Below are experts of layer 4 (counted from 0) of a mixture-of-experts language model. Rows are named router (the router's row for the expert), gate (a neuron's input weights, with its number), up (a neuron's input weights, with its number) and show model dimensions 0-95. Each number is 128 + 32 x the weight over its row's rms, rounded and kept within 0 to 255. Numbers have three digits each.
After each expert's rows: a language model's description of what the expert responds to; "comes after" lists some tokens at least twice as common just before its tokens as in all text. This comes from a sample of Wikipedia text that the model never trained on. Tokens count by the router's weight.

# expert 41
router:165119179169135054131115108135160150124115122036108159069061060118137144122088137135138151130133108107176187157211179120122158086141146166138152167167140117149116070109086098168189072151174094165114134102149111161139125134148136116202102138106115150159136106114147138120144131118125117136
gate1:121150134083120137118144141149163124169166124155171128156092046090124149102161140109088123150096094163083127124180177079113099115140199146163181165181142171094119164160085105127096129097207119142094163166119131130115133139120144112101134186075131164106128182137084167120086101108122154061
up1:131132137124142146182096093095125125066106108137095125104168168145111123137064108163089167110150124094169116131118124174113169123116046115134130086052145114164147105079175081139155152169051143084136124101163120146138149151159145151152106101191087130175097049131162121109180146147144098158
gate2:174131164154105148156092118110116159127109122160126128097115097152151085153110133104118137149204095131154113095217146224177130128122101104132104146154083082106127099090128065090151156116145102185135160129114143134103119046081141198157131135126169141133087171143163115113091173099166100142
up2:123071059102160155119102145105160135158169106138129184161135136120099135130088079155168131090094220145093175152091065106117128122077147136134123139128139153149144114114129215108109135151120132065141055111135118116091145136121092105124138114172133124125159059122087108138211163168114111160
gate3:133082193128129136131204153129074085173124130110090086089143073155129137116160148145123159144126136071140120095084159152127160185139139100148116103098100058130141154087151122127138050144130159089133088149127126177107111192122205119086172137108158119087153105129098119084136080168139182146
up3:100083137151121173118200159138058082178142141118124099097179081156121136119163164100151184098146158104130102121069137156141122134111142130107093130096079076098133191084111143091157064134163182105077102121137129139091131144117170158097186124112152124090166137156123120064111087174141160160
gate4:122108176130075099076192146110131140087083128181105130127116103090127142146094093154112125138118003113197131140135170157095198189126118164163123126104142112117139132072154147153151108137122167094112104165150123153202140123121132123111125115109091117180071146136204135131121109112158138140
up4:129173104117181149161074096147153101138159109062104121146121125186114136085163131131127121134090236134059122122135130071128091088154136086140150119154170119144131113137128076138147173129140079164141168080126094136089146149151157133135110162124171134114193097094056155080153117100068134115
Copulas and inner fragments
comes after: " (", " to", "-", " the", " a", " was"

# expert 0
router:147139172120160096154112103149151111084110084059118097110072083152132164082097164151103147106118088152181133148179145120062119130177177134143163132205167092125147112089130143161157129158166084162133187082139096146142124170164155117161132159112122198118154082088143104125118083099092106094
gate1:100182074161115079103213159109114098092152162151123151132081164145095138058083143105157147140119152146178147075121150144096087118100228115130137136163125183118079160133075154131129142084086125152178111133128123141120153089110143131151085069155131092119123148129103109084075148099139103106
up1:202120139206221087123106111150120128115208106141144110115136134116079149141080141119170089086146147186121085153156130087130126107105108125156111145117115153134075111084103140133137132154184135142153107183136109170111097095109094122155033132141144147130137096107082114103114141095139047134
gate2:113165157139124128100137146203143151135096128071144200058127163196128151176148111137144081142110093157085122203095098036140129084098123142119120167110142131122125134105086173146095149094102118126149125138129178128159139163129133107201135138085126154114119078108161099154131060173112106100
up2:156185088152084125127121145156119159153159136146168167106137131101116150218078164103127139119111088165154063080063108070146145104062065161157137161101120150161123111087141157122122157114091167150118086136119147139131150124100178140142079140139142136140145131213145102148063090085111099134
gate3:143134119222155076145149098136176087042153130098091103085096095131122164135174087116130126130099159094197152105145161155105166164138160056136147099170140100177157144111183115168161114133111116162101155121151112156187130133149137127135121152101116105120134086083112134092090176132115092065
up3:135107153117111148143086072112119150139118084100107142097112142060122171128053121165084150129128087107112123142183161057157140105145110157153152157082165148139094119104082105158150104187143165107093158109156112157145176150162162137161088168111089142162076072167167158106114098069070158104
gate4:076131111087140148115192149147084114206134127136102141162120113162147076031137101104122099157117131116145102096218148133183138078129106144092090098088142127091124152201106100130131128131163175140186098136101222118107138130114130158112133111132115156132093165120133088137156103169157150117
up4:167153144151114083150063095128175151059099126115154132112127139093112158205135152131140149112122156120147175141054127109064140169128131094180163157183128104181127130056154155117118121136068073111085134111142055132171113112139137079168101143115149085116137101148102140121125149077093092161
Mixed mid-word and numeric pieces
comes after: ".", "5", " for", "4", "8", " with"

# expert 62
router:150161151127134122137103059144142102084111097086110140091111110150104129074133134192078149126091134118115168172151147091113144134176165116135183178170174077131148118126103140153181078181140077126108151080142097190146117142180173117118146141103124194147151063102143166089154155104077093112
gate4:077125157155143126101103071098130152142094130089109120090072126069122146084046083124136160134147101146132173122171142158140111126121083142144130186192167051176110107090092095126147134122143074172183153089179149140181158103176101156146097181117161103141123116098125149137139073115121118118
up4:165070145115153148173109142128148128096140111108053061147132121085178147090127125135127158079125124071127146096135126142067151128156091108097106154083178077192151062168104082124187082186115151161087157135159134120106119145118179121113138122079165174167138091161136113106146143159167098136
gate5:096155119143115130170137053070159138147142137084169141143105139150080152112192145094102108169148144110146072126115115115153103189116146118145154121156172098188113150135164121124080087100138114198101082121172146100194121112142123102172141167123120171113116084123087091138069137045156152168
up5:139095148157143126101136142129139143033117113100095082097129091121123144132026107179101148120118106118151148147154169169120148084135083117124144117096102112097150078085126100141224134179100148125146161135110150154122157151156128115156130139104139122149032156124177192134139082177136145084
gate6:131169146161177126191148103148126132142059080162158123126156130110077214087109154158145101148149095146096113164138153099132086138144192087127117150099108131136111123122129102131108161121214103106106140126111178118148112132098143136149126131167130146103126055109177171102072180075116065069
up6:127120152138134100064098128121162159118126119103072169151064138089166061151118142089119136072138120098141138104156143190100161131152096177123155082198149133084157096076120116152140115171075188160141136125178067130150133131163158101123092147088118115177101174130112130158167088134096187154
gate7:063112108136178130121147135124167118141113183127119081168117124114103111072114122144135140132130135096134078076185165093106099155123130156197116095107143111177123104089035112118144147179147144134152150118114095167185130101154143118226116129096060109127117062122101147152071168117150104128
up7:049190137100193136097086138157139147190118168135101116146166110141093106118142140129167126136149156106075112108122116125091106123053141117105101161125136143144122092094036217110159173141101113105177133126120156068094122112121115133201112133090133093102158112140137186112109115182116149126
Table pipes and colons
comes after: ".", "%", " %", " Votes", " Species", " Candidate"

# expert 61
router:117123167181139081159124137108127115073085112094112092081085098097086151112080142157129145101110127113175168147194170100077183116193118142123177176162162106148178123123060097135155145134131100149120157095136086185154166164178130104133134123125094137185119122073123138082172100111112092105
gate0:122139086134113117136136082106137147183159080128059180143130127152097207112072166151119105070103097068128110170132144148107093164193117143134166096134145095135067113135132109135128133191194140163113109123121140100107107078137132047144145169090127145091176106052113142104142156140136138153
up0:193100182132143131116119126184134097079091126120182061085109095082155044118130088120092168143171136176119129135127144114095165126089125089147130155124149136155172143102179154161167103131112112111125200127168152174158151183130170175156095155125154150164094124137150140108104061120100120081
gate1:085160127164141126098117147138098123207180119140087132105140118169081160149161113126175123168154155154173098151109203094095150145166194140133131133133083139038179120084124147072106134137150123139111127131113074157127123198100142173084157155111083091170111084164147132114106093150168132113
up1:119078142057121199191170108130136066120090132122097073086115162058150144135132058104114159097062121064133155081095112152082133171103126134117164161108159100155156113128118070141120133111123143127133148132100134207103156100152108085149119126107129137144198169106115137156118153154130104100
gate2:138208103156132141096123130080112115098086110130166161083087119098105163139093100136117094142142077109158149121135133216136156117161118097130140121142147173094147134145110135119168135155121134135066109149147198205158122070138123132122134124111159136101096117128189192070134064057103072116
up2:133172081157123144091132139066107130139059173126147171111103114101096141146115141118115125118176093113138153085133134244156141146165125072087124100151130154134132132119109085121147141162117128135083082178159209171119105137138123120112126131108191130081109094147203158065152112088105103163
gate3:144166157100110113111064091161118142103117066101153144131095097165136137070104130155107159173110103127132097074152124184125104131138143141144123109170173079163139124142165120160167119174123159189069167037165133132158113137160175083121105189092113182150148106162142166090159158086130103099
up3:115119107086131097168172187103139106206098131113050168183089114064107169102156120111127144102141091135101143147144116120132161155150177151158157135139166142139149112091098124180136097155130139104183133099101086104136187156161150151135157197086094125109164116128158173125048113129072094136
Month names
comes after: " |", " on", " in", ":", "°", "In"

# expert 5
router:183130154152126074146099075148147085067089124085049105123061059131088127091121115156095194140090110131147171133148163082083171134143142167149165162153181112146145123101091106142127111173135093158112141063184098141125136141125148115169088164108130160155135110126147196121141122102117105108
gate0:073072103133121115192233155158146107175126136129093115146150184140071125120123166061141188057105105104110137107108117107131130136121103145045116097117140109148135127151097087142132170170146133120127063118107053106127131107117147151095108137145156163134162147136170130165120165164160133177
up0:187142123151129100158132148186124161105135113086185164146114098078060126151118138075154133092140057175157140088123063166142172148151112117129149175115130134108104128099123082135112131120163126069108120073150094142133154131139097151088052168065139157109053143126148112093064132118112154142
gate1:147129136167133162225152141182134190159212110113111077077147086127142161158129091129097142133106182154149144180144084082103129123122104120098154135109142129131122116101072128110132068112104086111087104137137060151137128189133134118131172181135171139199132115116085119166147151143096139173
up1:135110157120167106080077108082166113117078124099155164139091139101153140098098180173134126079154080129094110112163141179131128088144168084182139076150110110140170133105117102156160144147164180167138160113150156164167164109157156108163076120101080121079159081093174160080128135074102109067
gate2:146106172117146121149145077153178137153161091113101102115052131138057164064119158065120123127131091072125153130145150069127101085153135089139144134190132114155121116146094152221137057111091150156158104162125097165153168148140097139152106110131103199144103146131102161135150136135070106152
up2:139099091134095119120162099165110109094104157163087079163145169171104092151147152078153090165103094093111100088095165095130107130133082156089093165110154163164094162166135162132095115103084130120172086174089132092092107107094094171086084088168167141168113169166099139166103086170154161177
gate3:185112155118158148192095079141113105133087109144138107076040140068150142110115173109158116144093110173107153150150123149119107119206130119219160151131200086165124122121115075151173147114120152077150161109096169148151151112120104112126079102082104106139136132119131137129186098073136113113
up3:089179136088168126108149171117146181129178092084135167130153072118115156101122114147106156095165162123154122152157125112097154119111160092073173107164129123106158105091107149155156099159184086160091119097179098180159157167177164095168184187121086165112146099088086121101137178154097100095
Definite article "the"
comes after: " of", " in", ".", ",", " for", " with"

# expert 3
router:116132222159157087105088105114142116094083077088082119105096106109101145113124118154117167132099138130157179159159145149050139134199165132123160159191122137152123121118077124173179109128121064142116151087161069179131142164162133125178096097122097130136120095079144163110106147124139069099
gate2:068078120183125141127170142079138152153119149149096094123168091113051148133122125194147153157179157139095145072057108121061153162103146152089121136060128153137129165132158155124153127103069114153145145126122248105111118160120126142068125121131096111133138145116117119088115147173119123139
up2:114124105081154162143149110121131126058119151169115106100150111147146093140133072217119105121131166090099114064093083133123155151058145124139128128072152134171177168123157136129100135156103176182130191151100177091132140092106136117112110109136094109147167195124071169124076072157102157120
gate3:122120160062133148134159112127165145131093156116072184088098114058118111109122159107128173116088108134088133139112166100061130135053077130176147129174160035120165129135090135134106147154141142097090085130135099108147161141121172110176112161145145182190064139140172167126100133157129100128
up3:169128102160146102162089096101132090121164090090123073127085093183104166088077069163083127167175103098164151132173135116169158124187152161136169145093175117167123095090140098136133098152159149160127207125150156146115143139159149102091098159082099121156147088098124150101183073100106152107
gate4:113141054061129118114143166088102138133172164145094155134128174157138169118086123117133154114131128201074179127104095131077131165126135121135168109222131117092156127125164162160107129142083047152136156142116132116094126096138156115208184122126120121131185103119157155095090092104134119071
up4:181117180155076108146091128168078122167128122126105120115099106166159167147118135085151121096101143076148159155161161113214119098138188151085126136077107126131093124162028109122107131129163165144120130123115089160150096111112013102153146123093112116119176129105141138174165105132129151153
gate5:123143183209086137102118131090093138168077136134120094146111117116112115133113139160138095174166112129145085110087145162102167121183163087075146076115123183109121093137120151146192167110117185102122066181119170118157142133128066152068140117109135078090134153134149166159052135115094162144
up5:107152170115093046142118078135125156098101105129158119129121186146136173113132124131113119140075109100034129140154120111126115039118150152147154147209119181118160112133156178128164153085132151104097098098137081144197115100130094129145179109126071139149192103146161154148138123086099101111
Word-initial consonant pieces
comes after: "-", " (", " \"", "°", "″", ":"

# expert 8
router:176126201117112109121145078114144118108092114087110127107067102062098157104115160152094163152066088078168172146127156120114191123154155143151148147163172126154139121105118116180123084151118093160126142122192122170204175156130110064137099153081101148159133088108185152126140077131112119113
gate0:117127112068141132104157146110093114184093137164112186135147077124171138169134117114097169065148120090071092168126145120101101118090201088142108133085088162088094127144152117169060187152139100203107122119188170105084160131137151150127155150183121088157124163128093116110093085135113137124
up0:096140083066117117115121140155151063131078149131109150127183109110148144191146090118053141109149143116095084110140128112128091135120189065133111159112121164088122137157196124138069235158155088178153104120175173079111144146165130154120138172129162102144102150121110115119099096168131131138
gate1:140125177110166124122111137148175085170062081162177120108137106092103208144112085109142127130083090178093168142115116126051123143154199137089154164143147128142114153113150129134121120155193197125094140180154170105184098108119131110115149177112147105127075093118116123087103150142084079106
up1:136126157091150140107129149117136083199076114187185120129132104123110174160119127100143092117096083143116141175096122153049119127144164113071107133131127146154103193161171161115090132142149206154084132185181193093136076094067097105082171149105147123111102113139115084132129122144111123158
gate2:131159142100112085090130127121131032140187114103130142097135117163170107139171106114164131151105138144089197181107118161097054121118101123159116120136136133107156151130115133133122112148153137095145171163125112157027122098118179146123060147092155182101104123106103117114156158023150153125
up2:120145104089102112087150158158124068175198140148155109146139155149168078156169121090161104149104176118059173179082092132128100105100086143171113119110096139099149148142131167117107133169112118077153185181128135135049132081097140133101048153140166117088096149131123109146146149083137140169
gate3:184204103080092124127134150145164174144133113182143151155137122146118133161115165175108085122170065152152120169185085175150105116137076082127130089140104179100099131145176111086109176171138143102117102175109132118097147091110054073121153165104113128174073138122111138164154142119118076096
up3:152158104115143135101136142112185193099175092164114151158178136156139114154112133178098074120143098181133121168156086143114140118110097090148107120096107175101143130140188101084105195172137130091168113163102116152060157058114083131103134176125104128199088138115073132175143169137143092102
Directions and region adjectives
comes after: " in", " the", " a", " of", " and", " from"